Experts of a small language model.
Size: 13 layers, width 256, vocabulary 8192, 83.4M parameters.
Experts: 224 tanh GELU neurons an expert, a softmax router.
Training: 530M tokens, 4043 steps.
Below are experts of layer 9 (counted from 0) of a mixture-of-experts language model. Rows are named router (the router's row for the expert), down (a neuron's output weights, with its number) and show model dimensions 128-255. Each number is 128 + 24 x the weight over its row's rms, rounded and kept within 0 to 255.
After each expert's rows: "raises" lists some tokens whose logits its average output raises strongly, later layers aside; "comes before" lists some tokens at least twice as common just after its tokens as in all text. This comes from a sample of Wikipedia text that the model never trained on. Tokens count by the router's weight.

# expert 23
router [103 126 151 137 126 162 163 122 114 182 155 102 151  91 121  86 118 138 152 170 119 126 135 131 155 159 140 144  79 135 123  86 106 123  98 155 148 148 156 145  89 126 143 156 123 115 139 133 141 139 122 117 143 110 116 117 148 151 141 120 120 166 140 127 111 117 106 152  99 119 106 114 135 131 131  97 116 158 123 128 103 126 170 127 126 143 132 116 103 126 145 117 103  99 166 136 155 167 169  84  89 104 150 100 121 130 106 134 121  75 130 148 145 127 100 124 103 149  87  79 121 110 106 157 157 146 143 102]
down0 [123 125 121 133  98  75 166 142 127 150 115 124 139 119 153 123 125 106  93 141 123 153  37  80 122 122  96 123 127  73 130 147  73 152 138  94 113 146 132 134 100 119 152  89 123 151 147  95 101 142 119 122 130 100 147 168 145 126 102 136 157 119 112 143 120 130 140 133 109 106 123 151 133 131 165 146 108  87 158 107 103 137 127 148 107  91  72  95 159 168 138 163  96 118 139 178 127 157 137  97 124 104 132 165 101 104 143 156 109 141 116 138 131 142 152 132 132 125 166 156 160 145 151  96 125  91 135  84]
down1 [158 131  84 114 116  96 129 124 103 105  98  72 141 133 124 123 181 145 166 106 133 152 151 124 155 162 117  94 144 108 141 124  97 157 119  85 132 163 146  94 153 146 139 152 121  89 128  89 147 150 110 128 167 105 122 111 128 146 144 147  85 136 126  77 120 120 133 149 110 114 135 115 124 107 135 109  97 133 144 136 132 118  96 118 144 159 135 128  77 130 167 158 113 114 141 127 122 156 108 153 106 153 133 110  87 141 150 151 130 126 163 121 154 148 148 103 161  75 129  99  86 139 102 143 147 135 118 132]
down2 [ 94  89 141 149 107 126 132 139 104 122 161 106 148 163 139 109 116  95 128 145 153 160 141 137 107 123 138  97 111 125 120 104 139 105 140 134 192 137 100 129 111 103 136 168  91 139 107 144 129 157 126 116  71 128 113 117  73 140 119 176 111 197  97 101 139  93 159 154 134  95 167 157 130 121 125 118 139 127 114 121 137 124 134 186 150 105  87 139  90 160 118 114 135 113  99 119 153  81 165 100 115 151 144 182 118 139 125 110 125 117 127 108  99 142 143  92 105 167  96 105 128 122 149 155 161 150 158 104]
down3 [133 116 117  99 128 120 125 138 148 152 127 157 139 115 134 171 176 128 125 114 170 144 168 126 106 106 100 142 131 131 103  73 131 130 140 110 101 130 125 162 142 106 146 155 118 145 128 143 114 177 136 138 103 130 154 135  92 198 137 122 152 116 116 124 167 120 173 148 136 140 164 134 127 110 154 137 104 129 141  93 147 105 161 150 143  93 101 132 167 126 149 118 123 146 120 117 153 141 140 119 135 161 131  91 119 118 133 163 130 154 100 114 163 145 118 149  95 110 130  69 102 108 138 104 171 132 107 132]
down4 [110 121 147 154 151 144 155 115 120 120 131 105 142 110 130 178 127 145 106 136  73 149 138 126 124  73 100 114 140 154  99 113 115 122 123 137  91 153 131 101 136 123 122 165  97 138 134 117 147 170 129 126 120 129 120 126 136 119 146 133 111 128 106 169 136 134 130 124 128 184 145 123 147 131 113 169 131 142  92  94 142 153 180 161 140 152 139 120 157 105 148 112 194 107 133 132 135  85 117  82 153  75 129 145  84 109 162  98 135 179 118 140 121 109 122 146 120 142 131 166 139 144 137 137 142 130 144 122]
down5 [112 191 140 144 103 114 110 141 130 130 149  97 164 106 148 128 115 109 119 150 101 108 166 156  98 129 132 100 114 134  75 143 114 109 151 168 104  87  94 166 128 171  99 126 151 130 106 169 177 110 147 129 132 133  97 140 121 118  94 130 154 150 100 136 120 111 153 144 165 156 150 108 111 163 143 117 168 159  98  85  81 181 148 151 125 161 147 111 158 113 129 108 138 134 138 104 148 126 129 160 125 144 127 207 111 139 140 124 134 166 171 122 140  90 130 127 122  99 161 156 145 154 101 188 139 105 123 158]
raises: " |", "|", "orld", "yn"
comes before: " |", "iron", "00", "~", ".2", "q"

# expert 5
router [121 111 117 158 104 140 157 125 129 186 127  95 128 126 134 109 121 115 154 174  94 135 142 115 138 142 141 155  62  85 120 130  90 126 110 143 127 157 176 142 103 144 110 142 125  98 122  88  94 155 122 111 156  99 155 143 151 131 137 143 111 143 135 150 134 117  81 122 100 108 107 119 118 152 128 117 117 157  91 135 121 170 175 129 139 138 121 119  92 162 128 108 126 109 161 139 126 155 132  83 119 104 117 137 158 127 115 123 112  93 164 145 119 125 108 125  80 148 114 100 160 121 107 140 147 130 115 136]
down0 [129 144 145 120 129 124  93 131 152 113 131  84 129 141 126 136 154 136 171 134 110  67 129  95 109 106 117 114 138 177 140 140 150 122  97 103 145 136 161 146 121 142 132 152 119 122 145 111 107 115 146 127 111 141 101 160 140 141 142 160 136 120 146 100  72 130 170 150 131 134  77 181 126 115 132 131 107 167 109 128 124 108 119 152 169 119 158 171 152 135 158 114  77 129 107  94 155 109 136  68 151  80 143 155 184 139 121 150 141 106 148  97 184 189 129 102 113 140 109 136  77 124 114 148 145 140 125 118]
down1 [145 100 138 122 139 128  95  65 140 115 142 146 118 112 130 138 125 151 126 137 133 165 126 118 124 128 175 121 115 141 130 146 142  95 132 165 117 128 112 102  90 123 118 173 131 169  85 145  98 162 142 143 148 139 130 175 123 153 119 155 150 117 112 129  98 101 154  79 136 110 111 124  97  61 125 140 119  89 145 135 134 107 170 141 118 112 154 110 140 133 123 113 122 163 138 175 150 130 145 151 145 137 132 124  90 160 137 128 118 126 150  90 134 113 166 131 111  75 137 109 170 124 138 149 125 141 100  44]
down2 [139 120 139 128 122 105 138  79 134 155  91 160  97 108 115 142 166  95 140 154 134  95  77  87  62 115 157 148 111 137 121 148 114 120 160 108 106 134 143 124 129 122 125 112 132 145 124 136 121 180 158  98 129  79  60 112  95 141 113 120  93 106 166 129  97 127 131 125 124 117 112 174 156  95 140 162 125 124 140 102 135 128 146 159 112 108 143 128 111 156  88  66  98 128 168 113 128 127 107  83 136  75 122 141 136 106 123  88 139 148 119 111 121 154 119 115 151 116 128 145 147 118 116 118 155 136 103 112]
down3 [133  57 125 149 120 149 123 108 119 111 137 105 131  85 145 147 149 142 133  98  98  95 133 154 116 125 127 133 143 171 112 111 113 129 130 170 131 129 102 117 108 121 154  85 124 115 173 127 123 117 128 107 106 124 103 140 102 126 139 149 131 128  98 137  98 134 113 114 148 117 129 106 137 140 132 139 163 147  73 153 150 126 102 123 116 102  78 133 139 173 136 154 103 133 151 154 153 151 112 128 159 112 112 136 112 100 149 131 115 108 112  80 146 120 145 107  88  74 127 123 148 141 124 152 114 164 132  97]
down4 [138 126  93 101 105 119 143  94 128  99 145  99 130 125 140 111 111 150 129 144 129 159  59 151  90 152 162  97 101 100 133 152 154 109 157 110 100 188 136 164 161 123  99 113 183 164 104 155 106 118 153 144 142 134 122  85 175 142 159 138 164 132 114 121 161 116 118 112 122 115 101 158 131 144 115 136 130 143 126 121 130 132  93 109 127 105 120 113 130  99 129 141 181 146  96 152 108 123 132 144 149 106 131 119 100 147 114 147 131 131 117 109 131 141 189 128 109 160 145 110 166 111 143 115 177 126 187 125]
down5 [135 143 117 168 159 143  87 124 154 136 143 123 112 112 129 108  82 116 139 171 115 101 103 120 127 142 134  96 114 144 102 106 145 146 130 119 115 140 111 141 184 145 103 121 121  89  89  93 104  78 130 139 161 130 151 143 139 137 107 130 112 136 132 132 143 124 103 160 137 157 139 147 107 120 192 145 103 150 135 123 132  99  95 120 155 114 151 126 101 120 132 157 144 130 122 135 155  99 125 103  94 123 102 105  69  99 130 108 115  96 189 135  83 146 123  99 174 124 109 143 154 167  94 119  95 110  97 145]
raises: "His", "ti", "ois", "elt"
comes before: " |", ".", ",", " and", " in", ";"

# expert 22
router [105 109 150 128 126 147 158 112 132 140 124 123 140  88 130 116  78 119 133 169 117 120 175 120 135 146 152 157  91 122 133  86 108 120 100 130 119 157 139 144  87 145 121 149 110 109 123 123  92 130 137 115 131 112 134 154 156 131 150 158  94 141 141 158 108  99 125 132  99 119 133 125 142 129 125 106 129 145 110 126 138 127 142 116 116 136 107 116  61 137 155 132 101 118 168 154 141 132 160 101  97 129 118 106 146 155  82 140 140 108 128 167 152 131 120 114  69 135 119  75 149 149 128 148 163 122 146 144]
down0 [136  79 146 112 122 138 105 133 113 124 130 178 136 163 119  91 139 148 153 131 102 138 113 147 112 165  99 170 125 147 165 125 165 112 150 143 120 143 111 109 105 122 171  97 125 141 110 129 103 165 109 158 166 124 119 142 144 146 193 143 116 158 130  81 117 143 155 125 123 107 139 126 175 130  81 135 149 121  91 123  97 127 116 153  66 120 117 126 116 153 114 123 144 137  96 143 118 164 109 127 137 128 151 149 123  74 112 133  96  92 136 115  90  69  89 156 196 155 154 156 139 125 156 148 153 139 129 122]
down1 [143 133 120 108 126 113 163 156 103  79 122 110 142 100 115 135 102 135 137 104 108  92  93 120 161 116 132 110 111  99 105 130 181 139 114 165 148 135 111  97 103 111 141 133 143 175 117 167 114 112 160 113 139 124 142 164 114 138 138 108 147 141  92 129 102 150 140 122 105 168 132 147  69 107 113 123 159  79 155 149 137 127 111  97 131 136 100 122 106 109 111 133 116 135  56 164 113 129 105 127 145 138 105 156 147 116 130 134 145 126  95 130 176 135 178 147  84 117 123 152 144 159 128 111 116 168 121 134]
down2 [ 82 112  99 110 131  99 149 109 100 133 110 118 129 129 109 120 138 151 118 130 145 125 124 178  97 114 118  95 121  97 151 144 145 146 140 125 105  85 107 112 102 123  76  99 142 127  69 152 116 141 161 132  80 130 153 119 136 152 145 156 161 151 157 107  85  92  85 102 105 107 135 130 182 129 133 111 125  84 118 135 124 118 124 126 109 108  97  86 135 105 133  97 112 173 104 147 166 150 123 101 168 112 139 147 136 176 114 110 154 136 129 147 115 155 142 113 133 110 143 153 124 124 109 137 136 124 124 124]
down3 [192 137 159 139 117 143 137 162 181 125 130  91  99 142  73 124 144 122 107 103 123 132 111 101 152 141  52  98 110 132 111 175 133  74 165 106 105  68 146 101  83 151 142 123 148 176 121 114 120 106 133  98 126 125 118 123 111 142 108 131 147 123 133 152 126 112 107 137 103 147 138 156  69 106 116 127 145 144 144 104 168  83 140 118 119 100 139 124 152 159 151 149 125 146 172 176 132 139 154 146 177 146 122 135 144 133 100  98 139 139 115 147 107 104 133 149  91 136 128 102 117 125 148 161 131  86 124 155]
down4 [144 113 111 147 160 121 137 140 131 139  85 150 138 169  98 129 101 109  87 138 125 118 112 151 131 135 160 117 154 119  91 120 147 117 131 109 100 137 121 137 138 113  72  99 128 136 120 123 129 156 128 134 141  88 135 137 117 150 196 161 149 127 115 131 165 109 107 103 136 143 117 127 142 116 152 138 187 114 106  96 119 122 127 109 126 129 131 121 130 100  88 148 144  99 138 147 116  84 165 127  81 129 150 166 119 104  86  91  89 119 140 127 147 169 143  89 117 142 128 100 168 126  91 190 144 149 111  79]
down5 [125 118 157 117 137 151 100 148 158 101 168 147 123 162 147  76 104 139 170 154 140  95  89 129 101 117 168 106 142 125 151 129 158 126 102 120 148 104 122 119 196 136 122  77 133 136 147 192 135 182 115 151 139 122  80 132 198  76 163 167 109 137 152 144 135 130 138 118  98 122 173 145 109 160 115 111 134 147 136 126 132 133 103 133  99 140  98  88 114 123 115 107 167 135  71 143 134 143 110 110 133 151 113  95 153 160 167 105 144 137 129 118 105 154 124  79 123 131  97 112 159 107  98 119 133 152 151 121]
raises: "|---|---|---|---", " |", "iling"
comes before: " |", "\n", "),", "–19", " –", "–201"

# expert 24
router [112 111 133 124 122 152 137 120 146 177 141 122 150  87 138 110  91 147 135 166 109 145 129 102 169 154 164 139  88  74 122 104  96 111 119 171 109 138 180 118  82 162 131 154 118 102 115 116 120 134 119 101 132 118 135 125 153 136 155 173 110 162 181 143 118 101 106 126 114 106 122 122 137 130 156 106 102 145 109 113 125 164 154 131 103 137 117 106 109 123 168 128 122  80 163 132 165 132 144 112 102 125 128 108 142 153 101 118 115  85 144 158 126 129  95 106  96 136  93  87 132 146  92 122 124 127  93 122]
down0 [112 128 150 117  80 170 136 131 120 148 112 136  97 142  97 104 181 134 138 114 168 145 123 114  67 176 169 152  96 124  97 115 127 131 129 128 125 116 149 124 155 149 127 145 135  97  58 164 108 126 132 120  72 156 151 154  94 126 134 164 153 142 133 143 132 150 154 137 144 108 105 150 145 102  99 141 138 110  89 139 146 165 107 130 133 160 126 140 145 166 147 141 136 129  99  90 125 144 154 155 171 122 135 124  66 128 111 143 113  97 162  98 105 152 102 120 134 120 131 151 144 124 136 125 128 146 125 114]
down1 [138 142 158 160 118 143 144 148 146 168 140 107 108 113 117 110 171 148 156 108 130 151 132  86 138 112 139 107 120 158 159 141 179 120 138  94 115 110  91 149 115  85 111 127 164 173 186 108 145  93 141 128 119 105 126 122 122 164 125 120 142 135 111 137  82  89 118 136 139 134 165  99 146 128 141 125 132  98 115 128 125  52 152 155 106 120 109 129 155 110 112 116 100 111 145 165 114  93  95 107 121 106 127 146 119 172 160 185 101 131  69 108 110 128 145 142 136 116 142 102  94 100 136  83 132 132 152  77]
down2 [ 95 124 111 122 117 134  91 117 102 132 152 146 110  96 145 112 133 141 160 153 118  84 128 135 156 106 187 131 120 126 176 125 162  92 125  98 101 140 162 139  82 106 137  93 150 110 132 156 112 102 120 152 136 148 162 131 135 158  97 136  78 106  92  98 102 160 134 114  74 166 111 146 102  93 157  92 186 131 110 116 118 147 147 152 115  94 118 143 128 146 126 151 123 121 124 132 139 134 146 114  97 130 132 127 125 124 117 114  82 128 109 137 150 113 166 113  93 128  99 118 111  97  95 133 106 134 144 139]
down3 [120  71 115 112 150 166 138 115 161 143 143 142 107  96 130  98  98 144 140 114 160 131 134 114 138 157 116 106 143 177 119 140 129 152 126 132  70 136 104 144 126  95 114 101  77 124 115 132 113  96  94 161 113 130 101 111 126 113 147 132 146  90 138 120 141 124 133 125 157 130 112  87 123 152 170 156 132 109  56  99 129 141  91 161 140 118 139 100 155 117 124 112  91 132 114 119 128 116 122 101 127  61 149 147 118 116  78 141 157 129 112 131 138 104 152  95 135 137 161 100 124 107 123 117 152 135 135 154]
down4 [129 157 116 128 140 160 110  86 144 123 134 146  92 127 127 153 168 116  99 151 111 112 107 116  82 141 101 104 107 144 120 137 131 136 122  88  92 142 129 103 110 135  94 126 130 116 153  90 138 142 101 171 162  95 137 105 116 139 133 129 119 155 105 106 146 134  98 152  84 145 148 128 115 120 159 108 125 145 123 114 115 150 113 119 118  91 147 152 147 125 160 100 122 128 133 135 119 119 122  91  99 159 178 144 103 123 130 116 148 145 154 134 133 119 129 124 135 145 100 134 139 133  77 120 106 136 152  97]
down5 [151 107 130  93 147 113  96  77 152 141 176 161  95 127 112 103 138 147 146 101 138 119 143 101 126 113  78  81 127 172 181 146 104 179 114 121 118 111 129 134 150 162 138 155 141 135 127 143 103 129 119  84 149 112 112  94 150 130 146 118 136 137 104 119 127 158 104 123 117 134 105 100 137 144 130  66 143 134 137 129 136 133 146 137 124 124 110 106 157 132  90 123 100 162 123 127  87 132 121  90 127 117 127 143  98 156 104 143 139 134  96 123 136  97 143 129  95 124 147 111 156 134 162 129 115  96  90 116]
raises: "itions", "ecess", "ickets", "ators"
comes before: "\n", " ", " 3:", " The", " 2:", " 4:"

# expert 37
router [ 71  95 156 124 117 156 155 106 125 156 135 103 147 116 156 130  86 153 149 143  84 159 138 124 155 141 160 144  99  95 128  91 123 106 101 164 143 156 170 155 113 152  86 175 111 117 138 114 122 139 122 110 154 142  97 168 165 143 149 141 100 169 130 134  78 132 113 122 123 104 114  75 141 161 109 134 114 128 115  99 129 167 160 108 110 160 116  86  89 139 170 118 109 103 144 174 149 158 162 113 113 112 115 123 146 136 108 128 125 112 148 144 113 123  95 101 116 139  65 104 153 118 105 147 127 114  98 133]
down0 [139 101 115  87 117 114 126 115 121 133 119 141 143 145  75 112 124 101 129 107 116  82  99 121 157 106 135 101 127 146 151 131  92 154 122 165 110 140 122 108 101  91  99 141 154 173 182 118  81 162 119 123 127 129 153 160 122  83 126 127  99 162 106  90 138 148 127 150 176 149 158 102 129 118 152 107 139 134 111 158 115 123 171 158 114 134 175 103 131 151 128 123 100  85 133  97 152 138  88 167  94 160 139  95 103 156 124 113 126 160 143 142 117 126 146  77 118 123 132 135 125 131 139 157  65 116  88 122]
down1 [132 123 133 128 170 110 131 140 115 140 122 108 102 147 136 112 129 116 129 105 149 126  84 134 167 135 140 164 154 160 163 147 109 117 135 127 115 137 119 122 150 180 135 141 107 125 139 136 129 180 124 154 128 150 102 113 118 139 149 103 128 148 138 162 139 104 121  88 122 155 138 141 109 158  82 169 111 110 101 112 126 105 118 125 144 118 131 148 137 129 138 127 112 128 178  94 167 143 131 117 141 132 139 132 138 148 122 125 125 111  92 125 103 157 136 109 131 158 145 117 160 134 100 134 149 149 125 168]
down2 [109 142 153 148 154 113 132 150 152 111 116 136 134  99 115 122 112 116 164 116 134 130 169 129 157 109 144 107 111  93 135  80 140 115 136  92  98  91 135 118 136 104 113 137  84 126 120 103 133 148 124 139 118 132 131 149 112 155 126 126  77 134 139 117 102 133  94  95 120 145 134  99 137 138 129 137 117 119 161 115 147 149 111 133 140  85 100 152 110  99 107  79 129  95  89 114 101 141 101 111 142 134 110 159 139 124 137 163 165 175  95 152 155 108 114 160 116 165 152 143 143 138 119 145 136 128 102 143]
down3 [130 116 128 118 125 128 125 102 156 105 107 138 155 129 145  96 123 110 171 141 154  97 145 126 157 138 145 114 150 115 154 124 133 144 122 119 182 131  91 129  94 148 190 121 141 125 102 181 114  89 185  97 138 118 128 146 159 142 132 118  96 145 168  95  80  98 123 162 109  96 164  79 123 136 109 106 127 120 124 155 137 118 153  97 133 118 117 157 126 147 122  83 129 114  99 128 103 102 126  86 147 160 111 163 119 101 116 118 139 138 124 139 156 131 104 128 157 108 138 129  96 141  88 135 164  75 129 126]
down4 [ 92 141 132 145 114 132 108 172 165 125 190  94 158 109 167 118 117 140 128 167 127 167 138 151 128 106 116  99  69 127 158 135 152 144 102 120 136 176 140 119 134 178 114 130 130 124 152 138 167 128 133 124  87 117 105 136 116 143 152 159 167 186 100 125 139 139 121 108  99 132 121 150 138 119 128 123 100 113 128 156  94 165 135 165  80 113 141 149 122 115 182 145 126 150 135 113 102 118  98 112 111 194 130 151 127 121 118 109 115 143 127 147 157 162  85 126 135 129 104 105 119 144 150  95 121 144 162 113]
down5 [ 91 158  78 115 120  77 170 144 165 114 151  84 122 109 156 161  82 100 112 166  96 127 149 120  94 156 107 127 143 156 180 119  83 142 119 157 149 123 181 138 144  86 123 170 131  90 103 133 110 135 140 102 134 111 128 159 141 109  95 159 138 144 131 148 116 145 125 102 135 126 146  88 136 125 170 132 124  77 103 147 135 114 114 120  83 124 131 142  98 148  98 134 155 129 120 142  80 143 143 129 101 137 138 169 138 138 151 137 106  99 146 130 106 156 117 169 118 147 144 114 138 144 166 117  98 116 101 118]
raises: " each", " the", " their", " our", " this"
comes before: " the", " a", " his", " its", " their", " this"

# expert 40
router [123 127 131 128 141 138 141 122  90 153 172 115  90 109 108  80 114 169 122 163 111 115 169 120 173 131 141 143 133  75 125  98 136 103 127 113 114 137 137 114 113 162 117 187 126 117 124  94 111 135 111 101 120 125 120 150 131 131 153 151 112 145 164 128 123 107  91 132 106 128 111 128 155 158 104  99 107 143 109  90 129 134 156 101 105 136 117 103 107 140 141 125 131  79 132 138 121 116 152 109 140 114 141 114 135 131 113 143 126 109 159 134 125 160  76 132  48 115 102  91 117 143 101 140 131 120 100 127]
down0 [ 93 138 166  80 118 100 152 151 120  91 111 143 173 116 119  83 114 177  83 107 113 129 151 174 155 159 156 120 160 139  98 119 173  78 171 142 156 160 155 163 108 128 118 146  89 132 121 124 139  92 112 104 102 160 112 115 149 152 121 111 146 130 108 132 149 120 148 151 123 133 156 104 145 159 132 131  97 149 119 130 117 154 162 122 180 139 124 119 183 111  96 128 106 119 142 104  88 135  96 151 146 138 116 115 146 140 119 117 142 101 132  96  80 166 121 111 133 146 137  91 114 147  89 150  98 128 107 124]
down1 [147  94 107 127 127 110 137 127 125 141 166 131 128 162 166 128 180 140 150 137 121 102 153 124 156 120 109 115 139 170 120 157 120 123 192 114 174 130 142  95 126 130 142 141 166 168 134 109  94 109 105 145 137 124 144 111 140 147 136 124 128 157 140 110 112 189 113 154 128 113 190 102  81 111  89 116  96 121 144 106 159 145 123 105 127 136 123 127 106 131  98 146 116 109 130 110 117 125 178 166  54  96 129 139 139 143 135 156 177  87 122 114 121 119 110 121 109 157 148 117  92  83 143 158 108 128  93 152]
down2 [140  85 116 125 126 147  68 111  78 175 118 101 163 127 122  98 122 143 107 138 126 187 190  92 146 123 109 142 171 116 132 172 111 155 178 125  90 118 122 145 126 141 125  99 102 101 162 147 158 139 141 140 143 154 110 154 152 149 154 106 113  92 107 111 143 114 131 104 127 136 109 113 115 114 154 111 106  79 179 137 109 120 122 116 127 175 156 120  95 109 141 128 107  82 118 187 150  97 111 150  86 122 151 132 134 168  82  96 165 111 148 101 142  90 158 111 126 110 131 135 137 142 111 132 112 141 142 116]
down3 [108 115 123 106 121 127  94 128 118 145 164 127 121 168 102 116 113 153 115 178 114 112 135 136 123  84 186 134 153 107 133 130 169 101 150 197  86 155 138 120 139 107 105 150 140 131  73 144 119 108 130 139 109 127 121 119 135 125  67 139 110 122 139  85 139 137 143 131 137 167 133 137 150 119 144 154 142 118  61 156 112 160 108 132 143 129 141 170 154 145 133 102 172  89 156 106 102 127 123 136 101 151 140 109 182 126  90 153 155 138 145 109 131 130 168 104 115 108 109 106  92 135 113 140  58 157 108 142]
down4 [157 106  82 144 125 121 180 145 126  96 140  90  87 123 100 133 110 150  86 130 150 105 128 158 107 139 148 118 146 122 144 155 100  97  71 127 133 119 119 129 137 137  97 127 133 140 148  96  94 130 111 118 130 118  94 139 102 135 116 144 118 148 105  99 100 151 141  98 119 156 121 148 150 160 123 138 107 131 124 133 158 132 108 166 126  94 120 101 166 135 151 141 114 111 147  73 106 122 116  96 132 139 108 127 115 163 147 122 129 154 105 161 162 120 117 108  94 130 104  91 132  85 122 159  93  96  96 157]
down5 [146 162 139 117 147 112 151 113 157 126  86 115 136 158 106 188  77 100 121 112 116 112 156  92 102 110 143 168 129 110 147  82 105 148 112 142 123 176 131 118 110 150 150 131 133 135 121 133  98 101 136 163 150 103 146 164 111  71 111 148 135 157 137 129 189  94 124 105 109 169 111 145 100 137 138 149 127 113 156  86  95 111 112 105 101 140  73 128 109 131 134 133 123 137 130 140 125 130 131 140 101 119 129 140 117 113 127 123  98 187 109 132  95  83 116 117 153 158 129 124  97 113  90 133 129 146 116 126]
raises: "ot", "iction", "och"
comes before: " ", " 0", "\n", " 1", " 2", " 3"

# expert 13
router [126  81 168 146 172 150 107  78 117 145 141 130 130 104 130 125 116 143 155 150  95 105 168 104 167 155 143 159 135 128  97 103 139 130 106 113 126 151 149 139 116 157  84 124  86 147 124 110  94 119 120  80 149 108  92 141 144 152 121 129 126 140 147 168 121 120 139 150 138 118 135 114 121 166  98 119 140 148 115 138  99 156 128  88 141 163  94 120 102 104 150 100  88 118 135 169 122 110 118 132 113 113 162  89 146 173 114 149 113 124 131 139 116 133 138 124 134 118  95 109 109 130 113 129 187 115 113 136]
down0 [108 142 121 112 139 131 136  90 128 134 149 184 128 124 196 166 116 122 160 133 119 118  89 101 147  95 145  86 120 139 133 105  72 130 131 145 123 144 144 124 108 110 168 115 124 140 157 102 150 126 133 131 116 119 155 152 142 138  87 138 103 147 153 127 140 126 139  62 180 126 172 124 151 124 145 103 152 109 147 103 139 153 110 119 153 127 137 119 133 118  90 117 139 101 138 134 141 134  92 107 129 102  96 151 179 164 123 106 120 119 166 140 149 126  60 146 128 145 149 130 157  81 133 108 136 142 104 178]
down1 [108 161 125  87 148 154 152 123 163 124 124 126 161 161 135 148 112 104 143 142 159 125 121 117 169 139 151 123 155 113 188 162  92 113 123 147 127 111 122  86 146 124 169 169 118 161 106 143 139  88  90 121 158 135  96 135  99  97 125 133 133  78 161 108 117 135 130 152 154 132 155 159 140 160 104 141 158 191 131 153 126 159 135 113 120 122 147  96 158 109  57 126 129 106 116 129 147 102 161 126 134 122  95 123 174 124 116 116 135 140 121 144 118 150 142 156 158  96 119  92 145 119  89  68 123 117 153 164]
down2 [164 154 113 145 138 154 124 140 139 134 112 116 136 118 116 170 119 103 114 149 121  95 117 103 139  98  92 125 163 147 110  61 119 124  80 137 140 128 156 128 113 145 121 195 133 103 118 154 124 145 136 114 134 101 136 143 113 127 110 118 160 118 120  70 158 107 160 174  86 116 137 103 152 119 121 129 137 140 141 141  96 126 135 123 159 156  66 115 145 156 146 119 143 110 117 123 155 157 145 131 120 118 154 130 129 136 152 110 110 115 153 131 194 141 126 145 130 164  91 128 171 101 143 120 156 146 158 170]
down3 [132  93  94 132 143 151  96 190  68 156 154 137 132 132 144 143 155 135 152 121 105 128 120 109 159 118 118 145 131  97  90 144 128  80 102 131 158 125 114 167 161 105 112 124 105 159 104 111 144 144 109 141 178  99 120 119 146  82 135 144 109 119  89 132 124 140  99 132 124 168 156  77 137 108 145 174 134 148 137 109  93 124 125 139 190 169 162 183 140 130 110 117 102 103  94 120 142 138 116 154 112 105 141 125 143 126 145 150 131 106 104 151 132 129 159 150 154 123 144 106 116 114 152 142 137 135 119 127]
down4 [165 123 114 100  88 111 113 103 123 104 180 139  90 148 187 120 168 116 152 111 152 104 138  94 125 138 161 133 121 157 106 182 130 129 157 128  99 125 165 107 108 124 125 100 171  87 107 126 137 100 135 133 101 144 117 101 138 140 151 145 105 110 105 117 126 147 138 168  92 157 159 176 140 131  97 149 125 116 108 136 129 153 166 122 120 119 127 140 124 108 157 109 152 145 156 130 118 150 133 105 127 156 135 110 140 146 165 182 107 126 132  94 105 112 111 147 136 123 116 166 157 153 138  91 155  79 135 118]
down5 [152 113 107 154 125 148 121 107  70 152 109 117 128 136 154 119 138 116 111 126 105 179 131 125 127 135 134 190 120 141 150 120 124  99 136 134 123 155 125 151 116 101 126 181 154 101 118 149  74 142 123 106 149 180 128 126 143 154 109 105 137 143 101 113 147 110 164 168  87  95 117 107 138 134 172 130  99 107 113  94 128 135 109 165 136  88 114 114 133 144 109 148 156  57 131 180 117 168 137 150 119 107 107 197 124 105 148 134  96 103  99 134 113 159 134 141 102 142 126 130 176 149 140 134 114  97 130 131]
raises: " actress", " daughter", "riend"
comes before: ":", "s:", " by:", "er:", " information", " birth:"